config.toml
hidden_size = 512
n_experts = 128
d_expert = 64
hidden_act = "swiglu"
normalize_top_k = false
router_bias = true
lr_router = 0.00083
norm = "rmsnorm"
optimizer = "soap_variant"
beta1 = 0.95
batch_tokens = 131072
dataset = "wikipedia_en"
Below are experts of layer 8 (counted from 0) of a mixture-of-experts language model. Rows are named router (the router's row for the expert), gate (a neuron's input weights, with its number), up (a neuron's input weights, with its number), down (a neuron's output weights, with its number) and show model dimensions 256-383. Each number is 128 + 32 x the weight over its row's rms, rounded and kept within 0 to 255. Numbers have three digits each.
After each expert's rows: a language model's description of what the expert responds to; "gets" lists some tokens that make up at least twice as much of what it gets as of all text. This comes from a sample of Wikipedia text that the model never trained on. Tokens count by the router's weight.

# expert 49
router:085105137138138132130119134160079149130079149116149117181176114087156104110138119100152114091164093099153127147123166154132135111129071119091086108158139178122143170116091160146122110147135147176090116121141166120129109116144108158106039182100135089166146136157090114127174104129102173124158119171118112152112120140068107199104140118115106102174102179126111157129169128143148154113086
gate0:139087193136136085182100081154159149169120086118154132065131110115113101119091154123127143168133157127070178137159050077108098108118104121110162129150117164106158138120208096130140123128117160121152096095093094117147067103170085146129122117129122148123096139134172091153029057144095132172152139089126085090111157172118132134185147112116150031164097110059179153127112137081117095155152
up0:148121119100112090126087114162023136135150079122140150101154120124097132157106147172026176121077098078119111167090205083135131121131080168133158129112136146130115104116141130151100099151130197132124130173141126154099112126158153125091104129126101166134117126101180085109182079154108123151170128119211161104139151124080058113166119080126205138147070122131149169159106133085194090162083
down0:129152128128143103140136141113124151169147167092113102106153135137120188124141088150133114148147069049091169167168112182103149127121134156134161148062114144100148187118143146143143022085204070103146104136179181111096127138123074100131088165067172141068107113176157155165128144173114096178125113186182124117163102096111045138171127103143127051144140144113122129123154132117105129155172
What it handles: Inner word pieces after a hyphen or stem, like ch, sh, -l, -w, often German names such as Thomasschule, Festschrift.
gets: "2", "1", " and", "h", "b", "sh"

# expert 36
router:158091118143092190137145145104136106160108142101182076128119100116146108144202141124130142152153154090088125109087149096180067154167158155142118072162180170103131096146142098100161129152080219146114127142194106064149109112165150111126178135175099057130139131120129123089156106132123118196131145117092090100090119084101117181191132173168144121099091156061127102135160150131149150133090
gate0:179174163153106087153076172097187117164119063123124153077069140124106090116095141085170131155129184110137123130150119111109113129198129118090123120116158144146204130128114190121154130114097135155175069097134110075123090110149137137145182112163085128097082174109165148119107139113108111126134089077112102098107119143143156122195121163153154065103101100135145079156092106149140155123196
up0:097129155133130093132130138158061153168154081144170157086126096113128116121044173166120142149124098077113154175095123137146143128135112148184122155090123168131126137133150201117157106111175133125126125130085142185084126121136148083105115135159121110162179115100114130151132107107097130177126152114128187148216149219161121115095135081146149113099109183126069201128105148116165117105135
down0:186135148162089143134110089111117172139151149062117078143162151103114126121139177095113104128167128089141133127111117128128169111107102085170113072031127071134118132127134084148161108124101128150108112094123122090125110144092200097156111129096173167108155130125150145122173129123158174133154074149146127093148108106136105079137110097123113145092160176103165112061145117113109149190152
What it handles: Separators and connectors right before a number in census, statistics and table text, such as and, about, more than, a bar or colon.
gets: " | ", " ", " (", ": ", " and ", ", "

# expert 42
router:100097144153115164109119098193075123134093155148128103187162133111142136094136092136086134116146107096090136124109158138161102126132059103106080081106182194094157099071155180176129103166085130156121071117129136073123054100117094177151131221152096086130113106139090139129172105142049167118184128153099123165124126143094147147107124175112129083115117136091139079113167096147162128149135
gate0:172125186111150074121130125107180115141084090123146154133131179114108154127092173097118143148113118066130123085200062129063102193109106153087138103143144119119159142088187149065142128112113161148146131091063114081116098137168167102144116093131096126082115129119160201121060101156102123168132128151087105095094127089116138147135092162124114090075110169151153162091164146157133058126196
up0:165136128129150127109091148129076173161071124119140172108099117117134074149038159145051143098121173099124114168075168084124129171117114141138117130140118152134130118105161153122162146173194208144089151150114148164124091095143087150093100150109131126115123121129182106073148124128161121166143130127140136112098123147128126118135159087149148146055087131163102162179162123119173116154184
down0:146156140133176141067117122158167099131128144117158098165151118183186184190117099084091089162114109042153127128164109137138165128105176165146207140129105070182121169191131156124126092130132161128140094151181127159120132143168099094151110146098129098093097117090170209146159115147081125128126150126099104158064120124082098115139180172099171086106084126092082121087120130023112081123149
What it handles: Single capital letters opening a surname after a first name, mostly in sports rosters and results, like Hingis, Harkes, Haggard, Senna.
gets: " H", " K", " M", " P", " B", " R"

# expert 15
router:141118102114124163148141094121165114129119154111173080134122082131153114060162131135143072108186112087135088138110135149138126113123181131081090054160134189130118115106130147128220065132092113191103109096160124134120161133186097181092109162120095093187155091103065131103172149121103146175153151115103142157094132097111144163145148181150125118160094185030171136112115135145188144137058
gate0:158127137136135102151096145143184099168122082050117140136113121117091131102063158102094147161087137105136148129129078115123084156159085116122184128079132151090128124114180152094167139114126189166147127069117141077073131163155094095175139091133075090150090138100138186122096104134111130119128084101148079113115126140128166120162113131135154081123122097118194131136153131129184090041204
up0:115114162135142100100095108102082118158139124114092096112113075106122103153024137152100156100113086063158135162081209114071135143089089129162154157092135169127127143107127153153158081134133170155104146153124114146131089167130148110099131125128090146130110131095153138101148094109150075204142115111149152102130168189135128120122162124123151141107050127117118203172100106065195115154121
down0:132168076151121075122128141123156102117171147050092078128125139110128141118095158163097084111169084087149124134177121146106165125144161141128181105072087106166131141168145100117184113135118097121124101117142169168133138178129137109124071112129148137107069111145152188077165126104112174115131105116128134143119148134094152148163135137118169100126128133135127065073151093125137103192050
What it handles: Separators and unit tokens before numbers in geographic infoboxes and dimension descriptions, such as "ft (", "- Elevation: ", "Total: ", coordinate marks.
gets: "% | ", ",", " | ", " ", " (", "-"

# expert 13
router:139087156161102184101116066146159115159104118142123071141114161106140139148146126090112110173124121113103146128169166146167115114115059170149121097095075126066164132111113102106158063109106141206045152111171050168157094117127142141090096173115142113129166163084109102154097139156062140208161161162118184130082095144103132178187110179140108089123039155099105101090113114134141122173119
gate0:142134134162116092150112163094169114159116093047104159117194121126163151055087138073115164162121178096155144107141098114146106124121094122077080147138123135134124116153089148101142144076115132159198123078132106050103149171129102126098131082116099099107101097194187187107070066128137133111143185139126144160095138183147172188233057213106171108077115125097189147094073170137104099157152
up0:124197170117110118147137127156112126171083100153131155110141142074097120155074125178036132126126085081115137148114135114145167160163130135115104164141100136160116182109156133138169124142116205167181142161149141140117139156116113112086127111122110108168149139107181135069149120176106106188070142124159177076108133165129149113135142136120188110132113128107141141105102139077175074114159
down0:150149129157145139122075145160121108136162155093088053147176174083140121135111071121025087159129145072115164096181090076119191161097166163111148141112138118133120169180178156101146109135154110158135132069160164137135139179130161103113177066088120107045134066142126156126177133149101152084181081137142176139156169141142108096119113159108168140082158120151167108098146133105149104144067
What it handles: The article "the" fused with a preceding preposition or conjunction, like by the, with the, and the, before a team or organization name.
gets: " the", " of the", ", the", " The", " in the", " for the"

# expert 25
router:117130097145124139132127132143219121130146178141096115153112124176128109141121071135128101192118082093133150153175118123174120094076134103079120143105119128106200131113127170138134112162055161160076121103162132139165167090101076179079148100133108105127134146146097105140194093092132151158177180080105141138108067081105123150128121113123147116147119156103180123079130113123146162177119
gate0:148071208156093074127116103096146117120114078053160099114157158095053140071075163133124161140103134093110119139161076130125108163124157135070096164100153121168185154164157140092192113092096170154182099063092092092166086120129121139173182090110067120102110141156188115119091066133090150130160092129080138113074153141102121094169133120135161097148137153102108098121164129183123135124206
up0:160147181171097112149125117116078141134115116127091152100172106110137100161117130161085159123090134029115148123081139108133140136158077115152157129143157163131136111134146126137167150105148166136117142160179092130077122103104107101062080149152132119063144174142147098116132156129128095135084116115145116163144214168096118078142122108140184135112105167153117148144119125065162112129162
down0:138181160136150125069165139158134141138102178145067100106120141111156113159149147121089192134159169034099143120192135126157130160105152185169185134124074112178140136143119075141163069119218113182147117138142146063136163163157131104150130145105153114091068155119083090113095132107134145148128095119117122116093145115142123108141179117128148106107154149115148094059123124120108112179148
What it handles: Month names and "On" before day numbers in dates, often in table rows or after line breaks, like November 2, March 11.
gets: "\n", " on ", "| ", " January ", "On ", " March "

# expert 17
router:165107102123092158150106180119159159158137201065139088131069092118127070148200121123142120176165125087098094125116156110169141079111149126151117088109078155113099073133095131155153100159075187159100163122145153167139158146173075156069129109153128117155108160119124110125120133151095082128172121187078131116065102074138114132199144150136154122149074143078124089070169100172148173148091
gate0:176142146158147073161122106156161090161179080058133082077201190087117110098134134091122146152117122110110128084148057104177129150147110112096127146145108171098146162153127136118194164140107139117167066086095141106122135124162157132182166068138096138129020149171152134118063076111094129090119117093110109115101173134079156174216096096196133082163111151126213146125167170126181119131188
up0:094137175127138088131135113111094168132135097126126133090109078131128110161114172150069137100131157098089115138120212122181139106157097157100152131088139153110160175146113186124168120126164152185079143182121120113093085079127130095130100189140118114171178139128172143103112075111123116144115084141138114097137159120116104143146144079095149129144065132164140172124118115093166121122119
down0:118186084112167086148146151176171072129095120132126115121160113187082130138140136164063064132094163055110107116159176139129124185126150172111166146141117151104149163135140111107164101147120101143149122122138159153125147218107111083176158117134111114041115096146142157089175147081136136158129099154163118104142099095130126117134177143128115089128166113113130177044136129096074069133104
What it handles: Field labels and cell separators in infoboxes and chart tables, such as "- Coordinates:", "- • Total:", and pipes before peak positions.
gets: "- Coordinates: ", " | ", ") | ", "| ", " on ", ": "

# expert 28
router:127135135145109146138132133146158141138067143149174089165054124143144075155115148118091104130142101096095202115109133135138113119103079120149079101198093067166182118107083160170161081141148217166090070063174125145140120081113092164097116147167060092139151172157119132120129108128145108176137194123118117132009065119106173148165143115133061110140079185083168141087159119145166177157113
gate0:152115148174170108131059172092122122197109136087141113141135129119063182116117145071117207162148153105055126106155103121119089153141133108063167122163160127152187102160129120116158113129203171127171090080075133076132069103203112116112124071144147110113058085121130120099094097119080108134150104080097109083084159142115184119177132156148120111167104183122166147152117125126141106114191
up0:147132180166143072148084135102086130144112081122153113087142054120123160175057151130102162160078130072131160132111155141153162114111114101148141159125201193117177122134102140143192041161232181112138122147093166175083156121166142134154135101134131127138112164124157096087128114154151097154097132095162176138106169187162073111113113076173155106137061178145160154086143154112153091111178
down0:142211137126165089086138136188105171121107154155100049097127136074169140166146155120102167082159173000126111099114111101145103164112167163106183145100083092159133180181183130061105108129153141134177090134198168107115141215174138093159169083122115178088122135177108124074115126093168163145098120155130140146122124108106127110130189100095139108137138093128097162077152126130106099115109
What it handles: Last word-piece plus period ending a sentence in descriptive prose, like "platforms.", "episodes.", "high.", "YouTube.", often before a paragraph break.
gets: ".", ").", "s.", "\".", "a.", "es."

# expert 11
router:159074163126139153155165114152121117188111175154153130174103147134129152079122146150058157155181106127121172123111204201135066075104069132132103134067087099086178126064104200116132095123092168157093138119159118098073122110192111146114072181134100126120129147142120084134157108144139114168167158176118135164121144094122137151146119099101087125166125136125122162123141066182142126124131
gate0:131110185124170112155080130142169116195095075066144145078146117138073105072107138081151152139147092145124137097178078091144094154160103149091123123102140147141124107126188126157122120084090189186174087101055109128140138056165167121161134074144114154105047149102158149082079098135103131105174084103086101097045134123080105140176136188129147069113096112149203123121102159171184114103155
up0:142124155169133111146143165104076108165177130115158129087118117113101132138091095158100146092128130104119147152136171130154140142181108114086121174130124162129163140126143147097145137132132166127132165189140129142101104126119141128079081115102080164157135182057173071098160118066115116130130096128135135150114168156083144108108151113136174137155115151117146153138110116042181151139132
down0:109160094150155074143164190140089093122113152113137072147145175167115146113145148160155100121113159087136147116118141115128146088149184120080115133170107167077135120162160112164140128130137088143143152086204170121170131169173090149156120119115098130058106137135131150143145133095117152134133158175141188148084109171083107152154135083098168105104101059132173134108152149109079113206117
What it handles: Short inner syllables of names and foreign words, often after H or G, such as H-ar-lem, Har-risburg, Ga-ar-udi, health.
gets: "ar", "at", "h", " Har", "i", "it"

# expert 50
router:134124108138138155070098103145155154145148190132115109090116160158202090134148133083171138212147088098122089067139139127164092098058118119076161146132125155099150096117101153125146061138106175151089122164193177121128129108133068119077099119090122118191150129152124107148122154137085120121163165155110091138115097114111115152154146119138138115164085141122194093102170147132162134194131
gate0:148117190161094105092100104165125079119127100133167133101157156121083131078152139102122207146067168085067195119099057057122141118152106088086131137120142122132132136153180120124132095083084143158211102096094099136121050130174118156157188088132151131142083133092164127094092098152089100162070092093083126103077132107121142112221092157120151077084153117142137144110131114141146081081172
up0:129086166175126089151099077154076155145173085109132129089169113095158084138051141122093067100106100057142162135135165135093146154167097148141121135114171187133166126101123132151135109141158147124131130155157149153088091130144108111079109108139108139078144150123219099085159130112133126168128122086164155143142169141120104059092108134143148132140083169150158154149108147099150095130168
down0:060173146169131163101116143152128155166142186113088103126146167129099103142101097099082120171140174080088156084189181101076171145142140182094194068098103122149125145179159092125114090131213112104158091099116164179126106153170153084151167144148107165087110137163085196146142180113118138099151087131080095112148187087146111121097167085149139056113146074148142106082168124087099094170182
What it handles: Labels in infobox lists and table headers before a colon, such as Born:, Date of birth, Fatalities, | Party, plus date phrases with on.
gets: "\n", " on ", "\n\n", "- Born: ", "On ", "- Date of birth"

# expert 10
router:129092116165132153101140091136124097132122112130110064130136159153143104149114075068062052194131162085105123129195150113155113113108117170107172126143124189128145119100149167160154078117096123162107124112154110134169092135140104135126078150111120102133149132048105133112121145178082148149159131186163112126103129114113168162129150144202105128072096139101093096108102095174166106162119
gate0:142149160143112080154127116117110125159141052069158168092124133119089124092127140072108149141102154078079158135132088097134057156132160058081112126090142109090178142185162151113125124134087148184180103091110074038140078119178132062190129135106074113114073090093202110149070154085103144125120098149151106098122130130101153157171150154106172094089094170114184138140132138131144093129162
up0:134146111084100084133115152143094133141167096121116162126130110155136136094097125100043144122131107137134133125067162144141127138117127145127090184123132170106134143158182167175163109160147148146155129132128140152132083136118113058156095077099066131163101173122178091142164136084114058147077090169155126131134157204073102122163129121107193136116058172135144162069126124103205115148116
down0:137173068139127120137101131187166118152138135085108154106153142085141141125109139102116120145133133038168116102173131136134146184097199112132133120114087143134140178172191152118101075095150144091175140091133073153129136210138126124134121115075157125087110120114133176150161121143193119089125156107150168150107149142076143118160183111111124089089127180140115108057119119109134096149127
What it handles: The article "the" in phrases like "in the", "that the", "The", plus bar separators in football league and election tables.
gets: " The", " the", " in the", "The", ", the", " | "

# expert 2
router:113083087175089130061123100162191094156120163139133094122115201160145117150129117127131101174138154093109175112115142169127143110080074142120144120140089087109166103100076124110167128149096145116092131116136128117102122128135072129123097220086088131134131108044043131181159142192124146107138143137058149107063132068135148149170116119186093077049075173111189127097115122155161149111150
gate0:150076167164136112127062134146171131162132092064164141128185164089052132116111119100151147138170154113105119114209107107158110130192126154109166135122142149154173084137110142102164138082097191153181142079092085066119082137111130195141150131115116090081089120155189132148061133150075159084115110121144134080106174106123133156158145150167124069096121087097168151079145164138199127122165
up0:138107122193123096134090114152100144142103123113133124083153128067129144177125095169062078098094086079153114176135180092119179161126107128132170156134146167118151166109153165165156111153094170133127134134117101169109099174148089097125090092154143144172133147147183141147162035137158133192129151140161143078149206183119153067143123109170183171163101120144175166099112088127157068123137
down0:118142127149145113115079207169122099114115094095114124113176189126135109089141107111117151105126121031096150097130114086145101125191180186151216113136075100080092172155142175139152075156178093200141120069145148155132133160106126090159129154057137141078128146124117172122154107140132182099132100154148138141089111155089115085155166133110149144125151123118091130081137090122091103167128
What it handles: Abstract nouns and word starts after the or a, often followed by of or to, such as purpose, evidence, imp(lied); also score dashes and table line breaks.
gets: "–", "\n", " imp", " much", " potential", " real"

# expert 27
router:089094127188094144093048171134134152150081156186142124152144094082135141126150105110107157197165155108112184084073147122176080125147076141107134107086137093082131127103142130119135122173092151163089127127184124104116150098132103133124109199117084107152177176084120110190149097164101173182115109140152141181122097079086152172138093153168143110069083129147132101084073115133146120149095
gate0:173162141145116116146081119157138159192098116081186083083113139094111060092122204095116140153111173144123142047123085087103111158151131101070152121132140061104155107141113089123164072124072140152197117093105105098134100119174132101160153094153123163146063139131174143112088104144115099114116127125116097143141143112099173159168093148116102097060109145153180122165108157153159104138118
up0:089015159127108063033111118117093146098156091132126134082092136067143162128042132143075175088140120124164162139088179113195186118142137167168101126083154164115088094160147181129169115141167103148134149135118128154107156143166086150125127123095107118127127090134145114090150156134127096175129138122094126110093176151146156125092139141152124132171103172130172114128099109108128105171154
down0:150122086113160148090120142137111125136132167106144127121213157067174136110096129114094150136090159113078118121158098112106138189121134162131145133130121102181154113174151088113170087155139131141095111110108194104119157134155116134081132116130118183107139132094123197102200147148150146090137112132111117153130131132095148117194110113098156092164130097097119111042136120093092135183101
What it handles: Ordinals, counts and quantifiers, often in sports and tournament text, such as first, third, 3rd, one, most, any, each.
gets: "th", "1", "4", " one", " first", "6"

# expert 16
router:069111107201106153110124156118100122137119145124100093112062082108153102151123147037084140124114094086106149087123150129166103141083126165139061141142108102129084123080181191136147121134084165204121089135155158134165075107129098139120121112176093081144134138110082160089171086107119126158139159151150155112073092136079157171162164170129105142098113135070129139074167131114141158145096
gate0:159146203181137086157090132165156101163097117097125133091147136142074162104141146087128198173132138087128191128184130077064147175142138118079123110136100094113133163152203157120160133114112151171207080072135113116112094093135141144218142155157119153090140163139177148091067140121124132099161116089062139117131134134107161157148058089137115081085104134105155122138133150152166099149188
up0:098103170197123089105121117107127128121134133143156136091138128127145115187093160156103177108070080072093050126146187085091164152114107117122147171134121180136128166098097132150149119093193177184168103159131114133107150080138120111101111190118133110121134161090167148112137091119139088179141162115108116083107151163110096116136101096136157162156086083140136134159135143087150117170130
down0:125155156150147153161093137149126142153159112113086090132155148094101121120136148149143099130153162085105144115197113103100138122153143127155177100135081146135105146123181118127130042127160141138146147154163090120138174206105137117150161121150124195061110151129134149102125148103160113111181081075140159108134128106156117085112156117137090083072124093112162108086109114111100122218092
What it handles: Periods, closing parentheses and quotes, and commas after titles or years in citations and prose, such as "2004).", "Lady".", "(Issue 5),".
gets: ".", "\n\n", ").", "\n", "\".", "\""

# expert 4
router:096106113218148152102116133165151130161100126132144129131173108162127147058116094076087111087132119102115216120135157099143096150117071122131153112093119067074172107077063126142156141160077155148075136118134163144125072077144106162095088163164093120153193131075088109106168046156144102144153122199146106133097139128126123156124192175147086113079121134119132109075127096135181173175101
gate0:189129165188125078125075155148149132138095113067139149091172111105105141102069208083089159150124139080106125095172073111170123164179134085074127112101146140116155117147148142117168142132089154110189054070103059067072131084126138142170148146118122108097074132148162181106037128157133091111107126081081068126089144117140120156130117148197120095100093135131174121130125161127135061083155
up0:134135188156118104140119116129071118145149070128116153118120125133109107132040156113078162094119114098057129130075196093105116140065117096110140184078128172103165119108133150099157150145157178174153132106138114115124094114126132119170082130109124167161137168128161143121120160125110113146127148111175154093166199100107144092177144149158145148147129141141148186136097134073193076143132
down0:162181112142124148060119113133177142127122163094100134114125119142153142145178134134082120200170117054122140118125106116130125217141140135095153129068077134126073203131149169066180072114185140102129071149140130086119159151142143155148112115139178160041188155112107158147147148170150113126120118137121144114118120139096124123131126172056112106120131133125160111084127109117122096167120
What it handles: First piece of a word split into pieces, often a capital letter after a colon, bar, hyphen or "and": L(ifetime), E(mergence), l(ucrative).
gets: "1", " L", "2", " l", " E", " H"

# expert 48
router:079092168092143131123144102156127093120131218149160121170136142139128105105144137098099111082158084107100147131136146144143062141109092134143150121096106142098091120122147175161160118191068163155051081067165155170121092105116078148094094158178111093160112183107078102129142118157137149178148184162092145136087099110084093110131167114156086140068058154128177168067118107128177173200107
gate0:164129150145139067135080109146179093188106103077177133135165131082087102117116171096136123126159150133101122127159066109142132118161085099082181140117126152105135106187178115145123079135104120132141083048105089028135075129151156115187142087148075120111063149118208131046089116173045138144174146135106148115117153128109141182168132185130104079073072079141154165123103132165163083117172
up0:140109156156123088173079120135091148204147088084134196064156099156102135154056116136072144140081104117133086159120194125120126127133107130115130169103125155122154197143133156157116056131172206151164120115106132126107090114174124079058095095113107151168120142099179099104160054158160095184135176145175123118106178125079119113127102141099162121117055134155146150134129165065146097128110
down0:138188072120125153112103139123137133133144184177135140141181172120149168146135101136121119152220145073111102119150149079135157165091152165109141101083058121122131133149152027118101084147112105119092066124131138087089165178137101076127133125133092162030170105133122133174178125129130104117118115124138151155136137142103111131165174127087171112135118042152148130069184032091097064145178
What it handles: Prepositions, months and modifiers right before a year or decade, such as in, since, until, Dating back to, early, February.
gets: ", ", " in ", "| ", "\n\n", " In ", "- "

# expert 56
router:124084126149115124138147137160172088130054134161179101160143102163148117106173121077109091110169152093141144126131182121154116154091119141149086096177079136106122143102155119135139065149099198131083106116193088120136094125125042158127077119113109091141157130117104139134135106136140136140160195129102155071096093105113158123162124148107087139132113185104125147149124105130153222169079
gate0:184118162200110119154105116148116119187100057069147081095098117086098103124107168079148158148136101104112159122185083090072139147170093136111170136164149103075135075135150092068157163149107112140188104089134064060108106145147126168171142090142112191107109135155176156088083125087132137107129105094039129062081157135102194208152110102118128062069110077135106127137126142106186090156162
up0:070133157168096073118151133149095126152164093148123128109096090116112139136104159142101099123122081111155105112157178128094149153128109146095143171151100138094120162129121161099162150137161164138149123058093136167093086090087137127100137123166114156133115124122193179123190116163087112191128121128108164107115186172081102105154143083141151113117125135133111155136136130060194112164147
down0:145191133134118137090057145149129164134200191093098081148203149138094160126140116120068108080137142052145168067136081116099110042169160103094173107092087120067154137172150170094121069078126117157158133113212133120093168165172098101133081140105072129050126088088173173149130144154130135167141150155085159117140187095116132078128128131098128043161135105136049096100118131145117106204101
What it handles: Semicolons, commas, and, but, while, and closing parentheses that end a clause or list item, often in ship specs and biographies.
gets: ";", " and", ", and", " |", ",", ");"

# expert 43
router:113163103096091184164138161143141145143078133105163087126095124130105088056162118139148167123160193093114125112119163137134091128111149173142125086137157124098156105114108133137151131134126192129095122129200151116137107098137142165079105113079105081136195177172081122087143101158138091180138116116124126121105098085137170185215129192134126134105121141095123075151094123123177142158117
gate0:145110140112087134109127147119146133187104149095133164154116096064160079103116128085147214115132132124138169109147075063120128117172121115120107144107162147111129122187153109107179134150084159140214085106101105052072102106166177096149134123111134122091085093169161136131112152093148152176176106068086116066125134119109172107217172136122168097111102139139101102074114137160137123130154
up0:122074167141177102119108113130111179146171107086151093033111115064109162128092140142098108099104102062111147158106177121152153128136117147143111133115131158108157142138144159138141050117179116215139162182105128135110102114123101070092098137183100114126085143107145132113128106139097121144087154153134126122158213217128126090131133112119210132129101130125148205183156150107161117135152
down0:140123100158166135128124080113107136156145169070135069167130193127149168071136156088085091107173196049092142092138111113159147125129159133116136104076090095170150091149105142141120118153148113136175138119149139098073137124185135149165104143137165172109118120104132135152128119129079176109144065141136167045138132088128113149186146137108093115152150115103125116066121093115125061167111
What it handles: Separators and labels right before numerals in tables, statistics and infoboxes, such as " | ", "by ", "$", "Elevation: ".
gets: " | ", ": ", " ", " (", "% | ", " with"

# expert 62
router:129101138155114144132159095145187095125084107131146094120090087109120098084145139088098032131191123094143179125143140128136112150123157181150078104120110097122172171120168129166196075110115183198111118110130106112078131112152113178123120142124095100120154152098086150138132083112146157134163163112119161132083144117118159154134139143154099075079114171082152120085129064118149129181068
gate0:168142167161095104134159146153179123163107090077169140100143127098114125108065124148087109127114124084128123138184110150134090125177097083079113120113130092113177126165184142132122151135115170086210082095096108073142095134199086166155203131136126155151123120136167128110047084127092139141147086108088097104054167147151130137199093151131129077065105129170136134150121142131188070086167
up0:140121170151058150139103140128124128125117119102096139120110067081129071143070119153065146067107118058137097156115210121120121140142121089145139151110135195138129134086106141138154100129150166145100157140129116157082102124110116108138120114123118143078104157115162100069145145109132053169118159072122152113145207208167139093162138131166116164161083101105056151177138140078176091119131
down0:109132136139141153135139108128153152166128152088073141112189148161118170134131152117112175151102131048000121080130111105152109142135120176145180115076071138106177209184224120098132076172140147145127124110134179123160181084133126049082115116100182120076149099108139126145144130140172118145160127155139134142118148122095127118161105136134142162106172124147139086066151149080123069220109
What it handles: Opening quotation marks and the commas before them when titles, awards or phrases are quoted, as in , "Best Performance or for "steadfast.
gets: " \"", ",", "\n", "),", ", \"", "\","

# expert 61
router:117124133152110138140132114140157136111126137122129116112116168164155076151108088121081119195129145109085171135154107159150086110120120155149162102118106162095182148094144183098152071153133080162061110081128093145131084134112134108103147167106148058130128166069053128137137153144087125152187123162102111091099117090116182124102138175174115105101154152093144099102107099112187122100146
gate0:146130144142125100128117128170219123138127082068170144139140159076098153056113186100095148126104129095131110128143046122147152096129118081127143140159152164122153085153134129121145159093064138177206125115091114067102098180178116159188163125135106115135055158130145175063055128124113143078157103128120133116124110112122147072197091091142152105119136172097161153093142170131131142151123
up0:130138162171130092159115143124078107138094118115138173072134097096118098168134147110098164095058149112151109103117165078146117159100070167108155164109102148118143124049109147117121113145164179142113147138126131176085119115147118138145137150153075095153130152126182136105159131135123074157137129102172137070134155160136162078145127112116170161094098160109193132110150138027198076152118
down0:089155090093170083113169197174169156136117159114134064152181156129144142123131145159104100145172155050084122155140145161132143091105148155079093151127121095159121182152143172162091069092163145142110090115162147152099172114106153117102100076121124154083133131161063186192158198159196148138129141122159149103103170124093116111130164140073189124115169169107091115071148128119146129170112
What it handles: En dashes between scores like 2–1 in football reports, plus table pipes and "The" after colons or pipes.
gets: "–", "-", " | ", " of the", ": The", " and the"

# expert 38
router:107110100163169185216076065126125130116094153130143087150120116094160068150150122082082108115182144096088118125142169228167123104105089129093120109117091105082175122092104164105144110152099142130066114125177070086153097118126096155098119125088082095149137146107076140099174111143142144165113194139138146125129140119107131163167104167117089120056034188107187084124126105122115181168108
gate0:157081215113138084116122134107155179154070115020168119064155149154075114127112166124119121120129179093102157103155077110131126125136148157078127164109140122137111162134157173093157094126155163172183115107115098071076100131149137131123118126137091125136102176119135170078049128132105113138150133121081129111115168145060134162162077156167150117078118081178146113111113141109114065169189
up0:138144122188126081128146097095065197155110092136134152074137121081139103210057138122042135117081089102154158160155151147146126120129114093139162190125101158118156138128118156142115093158197190146120095137201144143125115161134119068088067113143143083147154124169171104115157097141173124197138165094145111099103150119088145145160084127188154142147125162171122181208097093116190129169126
down0:152133146122169135112112135178133146115114165094132093099164168135171144164150134140130134149145134039110107109187103137119088151140122171142188105114091114127141158137124169089111060100128113125107129091166144095170114186131135112090132141119126145120101191178136138145186102135189107107139174152093201156078080152118106137200122111106189105144143139145131135101142100071126102156102
What it handles: Number pieces inside coordinates, decimals and stat tables, such as the 34 in 53.34011°N, plus table totals and years.
gets: "1", "44", "53", "2", " he", "34"

# expert 60
router:104140089166088108114171104103104060132084152136170094151101109096153071058130090100129141157158112093124119067140174138155131111119120141136109123065142173068134120085157163132144109194093204164094142111165094152153120129108118177126144130151092061153092214115094149063146155160086115165163108111072156126140112133081141172114164154183089120158102142146141053139131096193205196146096
gate0:228140186128117103087113125118126113147152097046112150106130168102132113074119139066125116130122158105135124102156038072133106158160146099104119129106173108100098099078181123101170133152086187151160077099107126085117054113128106140147107162134148126167068105181165139163100154116099130109169129129075149106121158191082135132110128155111199124143098113095149114120174158137155091158182
up0:147083149121143066151139109142140155125131092166089125067157123129116092155060129137083152117119137064179146087132155091135143131130110125095119113112125115091194175160171149132123072151167160128178182171169136146089117158073149160080127164147105133194149118129167085111165082122150064128140118115100111137068156122090105085105097097171194158171106105154142137182173124112141062142146
down0:141154130134141115148099084159149092101102150130088165173175171169112138176147139130139115136064194077105144152157138098119075115077145117107155115060162139114166150113159137127107127120105137139115106157183093102104170185137118094122131090106104131018093142114108123145152133120163097080070160166108209110082116112135172091142114137144173142083178088110142115063114120088102104159171
What it handles: Surname endings before goal minutes in football results, like Demirović, Samorodov, McLaren; also decimal points in coordinates and measurements, and table bars.
gets: ".", " ", " | ", "′", ":", "ov"

# expert 30
router:105119117162106167142109096168151026230101146131143113114136072168112094133158136091062095136139117094111196121166149130136092088114139125107125125138166152076132113090122205137125118174120150195119074121159116103126101141117085136150107151136090106162143136110083102127184177130113119151144150104114133179034114121107162192140170174129078109125081182136138154085066116139148183163138
gate0:153106170159119088137123139118162146159105058064157159092137117108108132068112147058132163146133146091055103145195088121113102129159157138101116131049085136068164118114135117087143121125176129220169089085130108066138062128172151135163131107134111123097048096109164103085092152131106132101152095158147082113105187104112143164173186132074133086100113134141170139125110172135086086083174
up0:145152160174087092089161103127131156069155110111148144131151087127155164177117128130083148109113128090105181117106184136117142121168131178156124153129140165117142124087136127113162148141204174124112171080150113133183068150141116105098086109137091140083066158100162093129150139123153109128130111114145162121164172125125099090097199111139142118171012187147190201136097123064137146147151
down0:129157105135131152106102124107118142094130157123138118103151158125104120126133162163087104113102123005165060073171117139129124097154171122093223095069079139114097118133088115095129129120144103119105154133119092111192114184146149052129135115116137126132122163134125161150175158141146082122175147121139125125097128085091134111186155151116190162171153107141136090126107144126116079232092
What it handles: Digits opening a year, especially after a dash in life dates like 1845–1933, and the opening parenthesis before dates, birth notes or native-script names.
gets: "1", "2", " (", "–", ", ", " "